config = dict(
    n_layer=10,
    d_model=256,
    n_experts=256,
    experts_per_token=4,
    d_expert=64,
    d_shared_expert=192,
    activation='swiglu',
    moe_layers=[2, 3, 4, 5, 6, 7, 8, 9],
    router_score='softmax',
    normalize_top_k=False,
    routed_scale=1.0,
    balance_loss=0.00298,
    balance_bias=False,
    router_z_loss=0.0001,
    router_bias=True,
    n_groups=4,
    groups_per_token=3,
    init_std_router=0.0334,
    lr_router=0.000852,
    vocab_size=9349,
    norm='rmsnorm',
    norm_eps=1e-06,
    tie_embeddings=False,
    optimizer='soap_variant',
    lr=0.00449,
    beta1=0.95,
    beta2=0.99,
    batch_tokens=262144,
    seq_len=256,
    train_tokens=739000000,
    steps=2820,
    dataset='wikipedia_en',
)
Below are experts of layer 7 (counted from 0) of a mixture-of-experts language model. Rows are named router (the router's row for the expert), gate (a neuron's input weights, with its number), up (a neuron's input weights, with its number) and show model dimensions 0-255. Each number is 200 + 30 x the weight over its row's rms, rounded and kept within 0 to 999.
After each expert's rows: "gets" lists some tokens that make up at least twice as much of what it gets as of all text; "comes after" lists some tokens at least twice as common just before its tokens as in all text. This comes from a sample of Wikipedia text that the model never trained on. Tokens count by the router's weight.

# expert 194
router,247,247,249,186,237,178,140,182,208,161,231,186,224,203,239,190,186,220,164,211,188,199,213,239,194,167,221,194,188,236,185,231,155,243,208,157,247,214,171,194,229,171,208,211,218,189,159,200,204,207,163,232,192,194,111,172,232,193,199,181,155,171,232,177,227,212,172,198,141,176,227,184,181,221,251,202,228,250,193,187,238,218,270,231,185,224,145,251,206,186,154,194,234,230,219,157,189,189,233,163,198,226,234,194,294,192,144,227,194,254,211,273,169,186,243,214,172,178,175,210,195,195,180,179,188,243,216,166,182,165,164,231,193,238,148,244,190,186,194,203,246,192,191,191,188,190,184,261,205,224,196,198,177,201,264,185,196,203,206,166,183,198,243,208,203,165,168,207,213,176,180,214,202,153,182,207,277,209,223,182,223,196,239,183,156,191,201,236,200,212,220,178,204,195,203,209,178,232,182,129,224,215,214,220,192,222,210,234,212,257,189,211,262,213,212,203,210,218,132,265,206,174,169,186,181,207,209,206,248,168,183,186,241,232,213,242,209,249,207,246,258,178,226,229,146,216,184,177,183,254,155,206,193,188,215,242
gate0,219,215,173,155,202,192,224,187,204,192,193,201,214,163,190,213,208,161,225,243,224,195,225,165,166,196,198,155,213,150,203,236,175,226,175,245,183,197,184,198,219,148,176,257,242,229,225,221,235,171,178,221,210,212,205,154,201,171,167,124,207,220,187,212,181,185,216,226,169,191,194,174,242,187,221,188,205,221,186,213,226,260,200,190,178,230,191,194,147,133,276,225,191,188,178,178,204,175,170,191,176,168,209,249,217,151,226,130,203,299,225,205,191,189,187,218,161,232,168,190,182,182,219,198,191,240,180,187,229,226,147,170,165,267,171,197,220,187,229,247,178,193,198,237,184,212,226,206,105,240,162,196,227,214,167,218,163,171,217,154,190,199,185,226,204,178,121,226,228,253,190,147,146,211,206,200,190,166,200,186,221,226,169,220,234,187,253,207,196,223,207,191,212,180,198,194,153,191,205,193,243,130,221,213,186,219,264,207,246,212,174,190,190,186,156,192,249,122,245,173,194,211,254,208,229,201,232,167,210,154,171,233,217,156,214,209,179,195,243,234,211,163,201,211,180,192,180,211,202,240,196,205,162,250,174,233
up0,228,246,201,197,204,216,191,204,184,203,238,160,219,189,196,205,172,158,208,194,214,188,182,200,156,219,231,233,196,176,226,220,143,194,235,214,125,155,219,205,226,228,186,182,176,196,212,172,236,200,135,169,193,202,226,205,146,159,166,178,203,214,191,270,187,187,214,175,200,204,211,143,215,152,212,182,187,177,193,179,210,202,167,151,143,213,253,233,203,214,214,251,168,246,194,192,152,200,225,161,163,180,240,240,198,240,193,194,186,156,186,159,196,247,190,219,151,219,225,214,227,196,196,210,206,173,206,196,187,213,214,162,198,184,168,138,241,192,203,185,146,216,229,150,211,243,193,189,246,199,220,177,213,212,254,187,228,195,225,153,149,196,163,187,222,197,223,227,136,148,207,147,170,126,144,216,213,192,167,154,186,150,190,165,234,207,215,195,185,230,192,196,224,193,184,204,177,218,182,217,224,224,202,214,218,162,153,147,133,260,225,191,196,200,162,252,144,197,250,206,214,233,233,225,256,167,228,185,188,169,223,173,227,258,274,206,198,199,218,213,182,228,229,163,142,161,263,234,211,175,201,213,225,188,239,190
gets: "19", "20", "18", " ", "born", "1"
comes after: " ", " (", "born", " Born", " March", "–"

# expert 63
router,207,220,228,212,195,194,154,185,191,197,215,176,257,143,241,238,131,182,237,207,213,211,189,198,193,197,281,216,166,193,207,224,158,207,244,171,196,190,159,227,222,158,191,205,223,224,196,184,260,169,158,255,181,228,164,164,195,175,207,206,216,197,210,224,207,180,201,146,150,203,228,210,173,215,163,195,194,194,145,228,199,265,174,222,186,234,218,220,223,196,193,233,193,224,196,195,246,149,255,149,165,246,222,215,252,202,201,220,206,170,217,211,166,198,183,191,202,168,121,186,194,207,216,194,210,224,173,185,155,192,241,191,202,216,192,249,191,170,190,170,187,234,198,155,205,167,182,232,224,207,184,202,187,263,245,139,148,163,209,202,196,245,161,228,209,131,166,252,196,202,168,146,221,185,209,246,227,197,215,165,185,247,166,192,162,141,204,217,176,203,211,124,284,190,215,254,198,197,167,162,189,196,258,298,206,210,219,181,194,233,204,166,218,198,154,186,236,176,194,207,205,228,161,146,185,167,227,182,240,166,182,186,224,219,234,199,206,209,209,184,221,200,215,162,187,189,208,160,204,213,193,225,220,175,241,229
gate0,210,183,192,192,219,222,217,214,207,216,225,184,189,183,156,218,159,214,255,199,144,211,134,203,184,188,204,214,222,186,194,194,223,179,230,191,213,236,147,258,201,204,188,264,220,161,183,159,195,167,207,230,189,208,175,236,192,158,182,96,182,201,212,261,156,155,204,189,162,212,201,228,226,199,205,193,220,229,169,189,161,201,194,156,172,210,153,228,227,143,204,195,227,190,210,171,218,216,187,183,169,191,166,197,214,217,186,203,203,249,215,226,241,200,182,204,178,193,168,190,130,173,152,213,222,173,228,147,225,229,171,203,218,219,199,193,220,233,237,258,211,202,205,167,194,212,163,226,205,185,218,221,174,208,209,190,222,199,217,235,152,224,255,182,167,196,249,233,242,177,169,200,237,171,223,158,198,166,206,192,199,198,225,167,184,203,285,177,169,225,219,178,240,246,156,178,275,204,216,188,189,197,174,199,185,190,186,125,215,209,210,199,215,244,231,163,180,188,152,201,223,186,205,207,168,154,236,211,183,152,186,238,239,112,155,205,181,263,195,127,233,204,192,171,194,220,202,273,140,193,142,199,173,145,221,192
up0,212,152,231,209,227,218,179,223,181,205,202,188,152,164,155,202,184,208,254,217,170,198,177,220,217,187,174,190,242,154,153,177,179,193,201,222,213,221,206,210,190,238,165,246,210,119,235,156,179,139,217,166,189,194,193,227,182,186,225,139,222,218,222,240,175,138,238,216,154,243,171,243,235,206,217,207,199,205,136,218,165,142,169,212,191,232,201,246,233,192,219,221,204,150,193,204,249,207,178,199,212,186,166,195,196,211,185,195,220,218,237,198,251,171,204,197,195,241,171,206,143,134,112,210,211,178,190,142,221,251,203,206,196,203,250,210,229,201,249,218,197,218,229,189,226,217,181,161,193,128,228,202,197,181,188,196,231,177,187,219,190,252,224,191,178,244,274,225,212,193,178,179,246,184,215,184,206,188,230,219,181,206,211,206,178,192,257,180,196,181,206,160,221,239,192,202,232,194,190,195,164,212,160,205,140,192,187,131,229,205,149,204,173,254,196,183,192,150,199,171,182,209,186,225,153,180,229,187,207,135,181,224,219,173,164,170,145,282,212,160,210,197,193,205,230,176,227,240,143,199,145,185,155,182,214,187
gets: " ", "t", " P", "m", " D", "d"
comes after: " in", " In", " on", " to", " of", "In"

# expert 21
router,195,233,175,164,235,217,190,206,206,210,238,248,210,187,192,163,196,215,190,200,197,130,191,252,169,202,261,212,155,227,132,223,219,204,216,174,239,195,221,246,217,151,225,189,229,193,153,214,145,168,178,226,181,163,173,182,237,167,218,187,183,141,189,207,201,158,209,178,182,130,193,199,217,168,237,198,219,219,206,193,207,254,215,191,163,215,231,227,254,184,208,198,184,187,203,174,205,236,258,195,186,243,231,163,259,231,161,222,200,158,191,238,202,178,196,239,198,200,195,235,236,249,226,153,192,182,211,212,214,145,206,224,153,193,186,257,268,189,176,193,204,183,158,175,158,195,143,263,155,190,157,193,192,233,221,166,168,180,202,190,158,211,165,197,175,199,165,252,161,184,160,198,233,166,231,210,207,195,175,182,227,202,267,191,165,169,234,242,182,260,211,148,272,196,221,227,172,205,207,225,214,179,209,189,209,178,284,205,198,200,209,198,273,217,194,215,180,164,133,174,263,184,197,206,196,177,200,214,203,184,204,197,245,210,209,198,264,262,201,200,223,224,190,174,182,214,241,178,195,234,199,231,196,181,217,240
gate0,170,208,149,189,179,202,147,167,139,217,198,199,209,170,202,228,246,267,246,175,249,212,205,186,199,156,133,245,178,211,202,175,193,190,245,192,173,188,185,191,151,177,218,209,172,202,282,194,211,205,195,228,181,180,184,215,172,157,184,167,231,186,183,182,211,183,227,177,198,244,226,238,240,212,144,232,162,213,198,164,199,189,211,227,187,211,229,255,141,290,251,192,160,193,239,214,233,241,264,195,146,235,203,200,202,162,184,215,217,122,230,158,202,183,186,187,195,224,192,215,217,194,177,205,179,180,207,178,218,205,221,194,213,174,174,225,227,119,103,245,219,225,174,167,222,210,226,162,208,179,224,170,185,228,198,192,150,174,232,155,225,191,201,189,214,206,185,222,205,175,196,278,176,207,227,250,149,169,194,191,215,193,226,166,208,172,193,213,233,222,210,202,225,260,175,196,238,250,183,224,216,169,187,170,190,202,171,169,199,217,145,198,107,175,192,262,204,232,198,201,172,197,178,187,206,198,241,184,162,176,168,189,161,231,191,177,159,191,207,223,186,201,196,169,222,244,201,168,244,216,217,190,184,185,230,181
up0,191,189,264,163,202,251,222,231,192,213,211,193,120,163,215,243,191,158,168,203,206,190,180,207,239,155,178,246,248,192,221,193,234,202,151,139,232,220,187,225,199,203,211,159,194,185,180,212,185,259,260,153,228,201,196,187,238,219,204,227,148,252,169,228,186,283,203,182,180,182,232,192,250,173,270,250,201,199,210,251,217,238,174,172,187,179,203,195,194,170,212,175,189,191,140,172,169,180,149,162,207,184,226,217,161,220,203,207,231,186,209,173,191,221,237,245,202,181,202,187,176,252,260,178,119,236,195,214,223,210,179,221,232,203,175,206,175,253,266,179,176,252,187,243,252,217,200,223,183,217,183,191,218,182,243,219,243,199,207,217,204,187,216,172,166,196,214,171,186,216,179,199,189,268,195,202,199,216,228,195,210,210,143,187,249,204,175,238,189,200,224,251,203,185,165,184,192,171,199,203,189,144,213,197,214,199,174,212,216,188,264,206,218,189,227,191,215,210,211,180,255,222,211,213,191,170,203,240,192,245,191,214,238,187,201,234,234,179,202,230,192,199,220,166,187,182,202,269,190,91,232,219,193,192,119,196
gets: "at", "od", "%", "et", "id", "or"
comes after: " B", " b", "b", "B", " Bo", "-B"

# expert 103
router,174,198,224,171,179,210,177,208,243,210,262,219,222,230,224,177,125,180,202,201,168,201,202,238,191,243,287,139,167,238,151,236,173,200,253,212,236,193,161,231,227,193,177,234,198,191,158,251,193,185,155,233,186,167,208,158,258,163,208,176,198,158,136,195,154,199,147,193,199,177,213,195,189,194,230,175,216,223,215,151,189,232,223,186,200,195,246,240,254,191,151,233,251,253,228,201,206,221,198,173,193,198,209,202,244,180,164,218,191,229,204,267,199,189,198,212,216,222,153,223,245,226,236,123,246,193,207,161,165,180,184,166,180,220,209,248,210,186,189,178,181,195,175,203,197,189,170,235,184,223,178,215,144,187,233,204,207,193,198,194,173,225,185,245,209,183,177,241,177,230,197,183,208,188,180,219,277,129,193,154,223,209,238,190,154,160,215,208,189,241,229,167,221,172,187,211,162,238,202,175,207,178,221,220,229,234,226,224,225,203,221,185,270,183,217,214,159,172,184,263,243,173,175,209,211,157,250,208,196,176,188,162,258,202,194,222,234,244,201,203,222,183,192,220,217,215,197,198,199,250,164,260,187,152,216,226
gate0,232,207,200,200,244,123,172,169,221,230,234,197,182,225,175,169,236,139,190,229,205,179,171,219,201,168,174,199,192,237,189,190,178,162,227,183,160,211,192,221,178,211,192,197,208,139,169,213,163,186,203,190,208,184,186,204,223,157,191,173,251,158,176,170,121,161,208,225,198,233,191,254,172,233,210,170,226,218,176,212,189,185,115,228,199,170,179,244,256,221,159,177,203,207,225,225,164,200,249,201,161,241,218,193,156,143,220,218,179,221,168,220,182,188,191,155,223,165,189,197,172,216,178,225,200,172,215,196,171,161,185,147,245,243,179,107,162,290,221,221,231,220,154,201,203,219,210,142,210,188,271,165,212,265,176,216,174,171,180,183,200,156,235,219,153,218,196,215,278,199,184,225,210,180,183,235,150,237,204,232,190,124,141,203,191,163,218,245,216,229,188,199,187,198,197,214,159,240,182,213,249,193,177,178,190,194,166,207,221,223,212,200,168,272,176,174,183,203,199,231,225,207,215,161,169,205,178,193,221,217,168,237,211,193,173,165,215,196,179,220,210,236,207,241,190,217,194,226,217,238,211,204,180,203,243,213
up0,224,234,187,211,223,120,178,204,218,237,228,166,145,247,200,148,229,172,222,213,207,194,145,195,233,160,188,210,225,223,206,213,173,176,195,202,177,197,190,237,179,221,202,186,187,147,171,199,158,202,183,207,182,190,180,214,174,182,184,195,270,178,186,159,154,177,156,214,168,240,179,238,173,221,215,202,249,195,191,206,183,185,112,194,222,193,163,204,216,199,124,216,202,184,243,191,209,214,265,198,186,253,203,185,185,179,233,234,191,223,204,232,171,187,212,200,205,218,186,173,172,200,194,222,208,203,200,236,199,158,162,181,212,229,176,162,182,294,219,212,230,236,174,207,220,216,181,159,186,167,246,183,135,263,205,211,219,216,153,215,202,181,235,197,167,219,223,252,278,141,176,212,227,223,239,250,189,243,230,278,206,127,170,193,177,147,251,257,221,209,221,169,220,168,212,230,207,203,164,194,222,189,233,208,197,210,168,211,215,226,202,190,194,262,158,143,191,190,191,221,212,216,227,178,162,150,189,175,225,206,169,240,207,201,184,151,195,238,190,262,174,214,240,229,209,202,207,226,216,214,213,167,166,229,245,204
gets: "b", ".", "er", "ü", "k", "ag"
comes after: " K", " W", " Sch", " L", "ü", " H"

# expert 134
router,229,218,202,230,225,214,215,201,213,222,257,230,240,193,200,218,145,206,180,162,188,150,204,227,213,234,235,190,203,233,208,224,187,221,205,217,215,211,178,192,249,141,200,207,216,202,163,197,240,195,173,210,213,222,175,172,192,173,222,193,196,160,181,216,229,201,208,220,99,172,162,195,223,216,234,126,173,222,209,214,211,290,263,222,186,144,161,253,173,156,213,253,170,173,195,152,223,231,229,198,213,234,227,206,220,207,192,227,228,260,173,227,205,209,183,181,211,170,182,219,206,162,250,172,214,207,210,178,207,187,187,159,208,197,157,218,221,189,163,211,225,216,147,173,182,189,181,190,208,264,193,225,192,193,230,196,162,170,277,174,153,240,189,211,235,142,162,263,218,231,176,209,218,196,176,241,233,179,184,159,229,215,233,162,212,196,181,187,175,180,266,195,192,247,206,172,179,217,224,175,202,195,203,266,252,200,250,216,200,212,218,187,200,146,121,208,151,154,168,249,222,205,186,195,239,218,230,186,192,183,148,129,211,212,211,223,233,239,209,165,223,179,213,184,216,192,186,168,171,207,232,259,206,200,219,247
gate0,205,161,217,180,141,235,188,228,200,182,186,180,176,140,219,186,224,191,158,213,178,215,217,231,222,227,208,192,184,219,207,155,230,199,203,232,147,248,198,212,217,162,242,204,147,191,181,183,183,152,245,237,176,167,238,187,223,198,207,234,188,168,220,186,234,203,204,196,225,193,215,208,177,207,221,207,143,235,207,168,194,198,250,240,196,203,180,220,184,192,253,249,172,182,221,160,219,172,156,254,171,170,177,162,195,203,125,206,175,155,165,159,176,168,168,202,185,202,203,178,209,240,179,234,213,180,184,191,199,176,170,204,190,173,212,270,259,241,163,184,146,204,201,126,236,230,260,167,239,195,194,185,179,198,143,218,241,189,138,211,194,178,179,180,209,240,224,180,202,210,182,244,218,173,189,114,174,186,183,173,170,181,115,133,217,238,142,216,222,199,149,232,215,252,173,218,191,195,212,232,225,159,228,230,186,181,236,232,233,243,187,215,182,234,178,213,236,185,132,222,218,183,212,195,230,190,203,237,159,217,201,192,226,219,189,262,168,214,171,207,141,170,189,208,210,212,179,223,162,195,224,192,192,146,235,160
up0,201,206,161,195,154,143,209,194,204,194,184,210,167,157,236,227,208,169,161,231,163,227,191,231,207,225,229,198,202,186,230,190,165,173,199,239,160,198,165,201,207,141,209,216,177,193,196,175,206,163,237,213,185,152,189,166,209,163,167,146,168,166,199,176,213,190,216,214,223,169,205,176,154,226,187,232,158,163,163,184,202,223,235,196,250,249,213,211,217,227,247,187,199,204,189,200,191,197,137,172,164,214,156,179,212,204,142,181,169,203,207,177,184,206,220,154,150,181,187,161,246,245,155,174,180,192,194,168,212,223,134,234,168,194,127,216,247,184,166,208,161,249,233,132,215,184,230,196,193,244,185,204,188,243,192,200,198,173,138,218,145,203,187,221,217,219,239,193,150,216,170,206,241,188,260,189,174,206,182,174,232,163,195,168,199,188,205,223,263,212,181,205,211,217,170,224,178,170,198,190,154,161,286,228,158,215,278,216,186,261,200,266,212,161,163,217,212,160,154,257,197,206,242,151,194,171,215,194,184,210,217,178,210,220,176,251,160,209,193,214,183,169,246,225,195,213,190,225,161,183,252,185,222,148,221,177
gets: "G", "\n", " \"", "р", " —", " life"
comes after: " |", "==", ";", "Early", "а", " D"

# expert 119
router,226,200,205,169,240,140,186,157,257,163,212,191,258,179,226,248,165,227,224,193,167,175,195,217,159,198,203,146,198,222,213,245,174,246,231,188,225,196,158,239,205,154,231,248,232,212,129,239,214,175,188,214,206,206,111,201,210,191,199,152,177,191,146,239,191,182,170,150,170,183,218,155,186,195,226,205,213,230,195,216,215,265,215,237,229,211,155,188,235,204,151,189,188,228,226,152,235,220,232,175,201,237,236,216,250,163,181,236,213,195,255,262,171,184,211,202,179,205,139,215,196,224,200,123,223,234,226,171,194,167,164,180,173,185,187,258,197,169,208,215,210,175,188,209,216,131,213,240,176,241,186,228,177,213,238,154,166,207,201,190,153,214,204,231,199,191,181,221,219,196,179,223,212,161,195,176,219,202,209,218,222,224,233,181,177,126,195,206,215,204,253,203,225,171,200,258,171,218,149,184,206,135,188,233,173,215,228,247,178,198,199,206,212,186,158,204,225,186,165,191,212,183,158,186,217,148,207,209,227,160,188,146,219,222,187,231,235,237,238,230,229,176,236,237,152,190,205,184,204,243,169,244,202,166,219,225
gate0,260,194,254,209,211,206,203,195,228,131,198,223,198,193,159,251,181,218,207,172,179,219,206,206,145,238,194,172,212,203,206,240,237,141,172,194,244,183,198,210,168,144,176,206,195,223,232,187,177,186,142,220,173,255,199,181,195,189,184,195,228,135,188,205,133,190,169,181,194,170,188,224,198,224,178,188,210,178,154,188,192,145,223,183,183,244,201,224,229,165,226,219,124,163,186,166,198,290,208,181,206,158,184,205,213,209,168,246,242,218,208,174,212,163,168,219,162,151,135,229,222,185,205,184,230,221,219,178,214,125,187,163,214,211,199,217,231,215,161,212,222,205,258,215,140,225,191,180,115,250,166,176,188,226,168,202,156,196,201,254,240,195,197,202,208,201,169,225,222,182,180,192,190,208,238,250,255,183,205,163,226,265,261,161,203,200,214,186,197,163,196,190,241,138,143,195,177,183,153,191,208,182,241,211,220,246,219,193,186,233,211,217,199,178,200,196,193,185,218,237,238,167,215,216,229,199,225,184,233,234,206,166,224,243,211,211,150,240,187,238,170,217,184,223,189,184,178,186,165,231,147,249,200,163,184,200
up0,178,219,215,182,183,235,204,251,245,143,230,197,165,202,239,231,211,246,176,159,198,202,223,214,191,233,249,194,180,219,191,210,199,209,223,214,258,171,168,177,191,143,202,180,254,215,160,131,181,182,179,198,169,129,239,204,193,162,177,185,194,250,198,221,201,185,237,137,239,194,190,227,188,180,184,188,243,204,232,201,238,188,231,190,203,215,228,175,182,188,176,234,190,179,189,217,243,253,243,226,157,225,199,221,220,187,222,231,179,190,213,176,209,197,176,204,188,170,191,184,204,154,219,215,172,197,219,176,185,194,211,235,226,218,190,194,212,158,173,169,145,226,214,133,235,192,173,179,119,185,242,233,214,235,245,177,189,191,244,195,231,203,172,164,224,153,186,186,195,183,175,177,176,222,166,187,245,176,223,188,169,224,232,177,236,186,203,176,197,178,248,166,160,191,209,249,266,196,168,127,157,257,226,212,238,235,243,219,173,249,240,164,222,156,190,161,230,192,257,266,235,148,185,240,202,243,240,139,213,193,166,247,205,212,221,190,210,187,181,222,206,189,206,139,242,181,183,181,210,221,168,193,163,259,216,228
gets: "19", "18", "20", "17", "16", "15"
comes after: " ", " (", "–", "===", " =\n\n", " World"

# expert 183
router,219,155,213,155,213,186,180,197,201,199,199,209,220,202,223,201,182,212,239,170,130,181,184,212,199,206,245,156,193,211,169,263,196,234,184,168,223,150,183,248,281,192,212,198,179,218,200,197,240,171,189,243,179,280,170,209,211,182,196,168,196,161,184,265,225,191,203,220,155,193,184,205,199,228,262,163,192,199,193,137,201,233,232,187,166,224,238,203,222,153,183,216,224,243,195,159,203,271,223,189,198,215,253,185,249,224,188,192,189,220,225,254,166,228,233,207,192,225,203,224,188,230,235,158,221,224,186,175,198,178,144,240,243,238,168,209,209,222,174,260,203,216,216,200,168,165,150,229,193,238,169,211,189,177,246,190,172,152,212,148,195,252,202,208,206,174,196,224,235,167,198,208,229,167,207,221,209,238,199,141,224,205,249,176,159,156,231,243,183,220,245,136,211,210,211,234,202,172,194,176,184,191,178,211,184,207,272,219,191,232,216,213,245,200,143,194,195,202,214,247,156,229,167,154,185,180,191,182,214,179,145,167,253,233,188,252,253,219,230,225,229,175,209,209,208,176,238,215,145,245,223,222,230,227,216,241
gate0,242,226,228,196,204,205,223,174,202,141,198,208,190,177,211,188,197,194,142,184,141,149,216,217,202,249,196,177,245,162,267,235,187,184,197,167,160,234,158,227,187,193,209,189,236,205,213,185,150,173,189,200,202,254,197,186,167,186,206,206,218,176,220,249,249,177,225,197,208,160,204,196,186,234,237,187,213,215,194,192,223,198,207,285,210,214,232,259,203,202,193,178,249,243,246,194,224,204,168,204,235,225,229,153,252,215,243,217,191,182,137,213,191,214,206,197,172,218,205,172,245,195,220,246,198,132,184,231,192,239,239,249,181,243,191,227,234,254,166,218,110,252,207,147,201,184,221,257,176,163,161,226,167,189,178,203,221,182,225,234,169,222,215,206,216,173,193,185,161,211,210,209,248,205,212,139,202,242,181,249,175,175,246,231,224,218,208,164,247,227,195,215,149,155,194,224,206,186,196,212,217,177,201,176,174,234,233,133,185,214,221,204,209,198,161,217,211,182,167,197,168,163,185,199,157,252,250,211,154,192,179,177,235,198,166,189,192,185,239,210,195,156,175,194,204,208,145,195,146,169,193,185,225,292,217,171
up0,195,190,232,171,253,190,193,169,149,137,170,204,181,160,161,174,250,149,182,203,177,157,190,215,146,222,253,196,236,157,242,214,194,158,185,207,168,180,185,218,231,195,216,197,195,227,200,200,233,161,188,199,195,186,226,209,234,183,243,153,230,205,204,178,216,209,197,218,227,146,196,140,191,164,234,191,249,200,205,233,205,177,193,187,226,216,199,171,212,191,153,228,200,240,214,193,213,246,199,207,184,204,197,224,244,200,212,195,187,201,174,181,193,174,258,176,175,226,228,160,177,190,178,216,204,200,174,188,233,184,223,233,235,239,230,263,179,234,186,173,163,224,240,165,243,165,209,220,161,108,164,187,234,178,184,189,152,156,165,198,183,215,222,227,211,227,217,221,168,235,177,188,197,200,217,189,179,215,152,255,165,218,196,252,205,222,269,226,211,155,226,147,169,169,171,249,215,165,211,184,201,198,238,155,169,235,219,214,175,228,195,167,179,158,195,260,164,223,191,141,200,184,192,201,139,230,225,177,191,154,204,201,265,184,191,144,169,184,167,158,210,145,139,270,215,191,196,163,191,158,191,165,236,257,204,165
gets: " Q", "0", " P", " |", " X", "R"
comes after: " |", " ", ";", " Q", " ·", "–"

# expert 116
router,226,236,165,177,192,212,189,116,227,190,250,197,204,217,233,193,129,207,201,198,173,165,199,227,181,190,246,189,183,209,171,197,188,221,173,211,210,192,202,221,268,139,257,226,221,230,147,208,201,190,211,212,183,173,183,163,233,168,226,196,168,182,182,282,151,210,194,191,141,163,177,165,200,178,211,192,241,200,157,248,210,217,232,148,191,201,176,227,224,164,170,179,202,198,209,188,228,203,233,130,204,195,222,172,241,149,181,226,230,232,205,252,243,165,174,202,174,188,124,188,207,199,248,188,227,199,217,176,152,178,176,218,192,193,201,264,229,170,199,227,211,248,166,183,188,148,170,216,131,231,179,248,163,172,219,200,156,196,196,180,186,204,239,223,223,225,201,240,213,169,174,194,201,145,196,166,191,192,229,176,292,220,213,174,180,189,215,214,204,224,243,168,231,199,195,227,170,193,202,217,171,139,221,189,242,254,283,225,216,237,215,220,230,167,137,178,194,151,164,214,231,208,165,178,192,181,232,242,207,188,152,176,189,238,221,220,217,193,222,227,216,187,198,212,177,210,214,216,173,220,217,200,250,148,185,193
gate0,195,205,210,205,193,183,165,228,237,223,209,228,201,191,211,188,227,195,222,181,191,217,208,260,177,182,221,132,168,205,201,240,179,195,236,213,197,200,209,174,211,212,231,183,180,220,202,223,204,205,192,213,187,199,202,186,198,230,173,210,230,137,202,226,181,211,222,169,184,194,214,186,218,235,143,225,228,200,162,232,190,216,243,176,216,232,245,181,245,180,138,134,230,225,215,167,218,274,180,178,211,185,211,203,184,139,200,153,235,148,202,145,232,183,195,169,208,219,197,195,163,248,154,204,256,216,223,127,247,148,226,219,203,207,227,255,203,221,272,194,189,163,240,197,134,185,207,163,215,274,260,155,190,179,294,216,220,172,185,175,213,209,267,264,188,227,180,149,216,184,129,196,241,219,209,182,197,155,160,228,231,168,176,199,193,236,214,215,241,220,251,202,185,182,198,226,211,227,180,208,166,200,190,165,190,215,207,184,202,178,201,180,197,215,189,228,208,199,214,212,156,190,264,166,235,245,247,242,233,199,211,171,201,228,159,209,172,193,122,171,202,252,173,210,215,236,189,207,167,213,203,217,208,220,142,175
up0,230,238,210,225,192,177,132,239,222,221,230,222,191,182,229,206,205,196,237,190,221,194,200,264,179,197,220,146,162,194,225,232,186,192,237,230,182,211,205,198,227,219,238,193,188,242,209,261,228,189,191,213,197,218,188,193,195,255,168,199,219,145,197,228,208,208,211,173,162,197,227,206,243,224,145,213,202,202,159,218,194,235,231,195,213,224,218,189,248,194,140,146,222,214,203,169,216,254,163,202,214,197,231,206,181,154,185,172,251,163,188,143,229,159,183,191,188,215,167,189,176,257,155,202,254,207,227,132,247,120,239,220,197,207,198,245,189,209,240,193,190,164,235,235,153,189,220,176,212,294,265,181,192,203,287,235,227,184,187,178,210,215,246,256,210,200,167,167,214,202,153,239,241,221,206,187,181,162,177,230,248,180,164,180,197,229,237,229,220,207,258,199,212,193,203,230,204,262,176,200,153,179,192,166,159,189,200,179,192,186,179,175,182,213,194,241,218,207,221,215,158,192,250,171,230,230,234,227,248,208,199,197,185,246,151,223,168,190,130,162,221,240,172,208,196,237,172,206,189,203,189,221,220,220,166,179
gets: "–", " ", "í", "20", "-", "ber"
comes after: "–", ",", "18", " to", " gu", "19"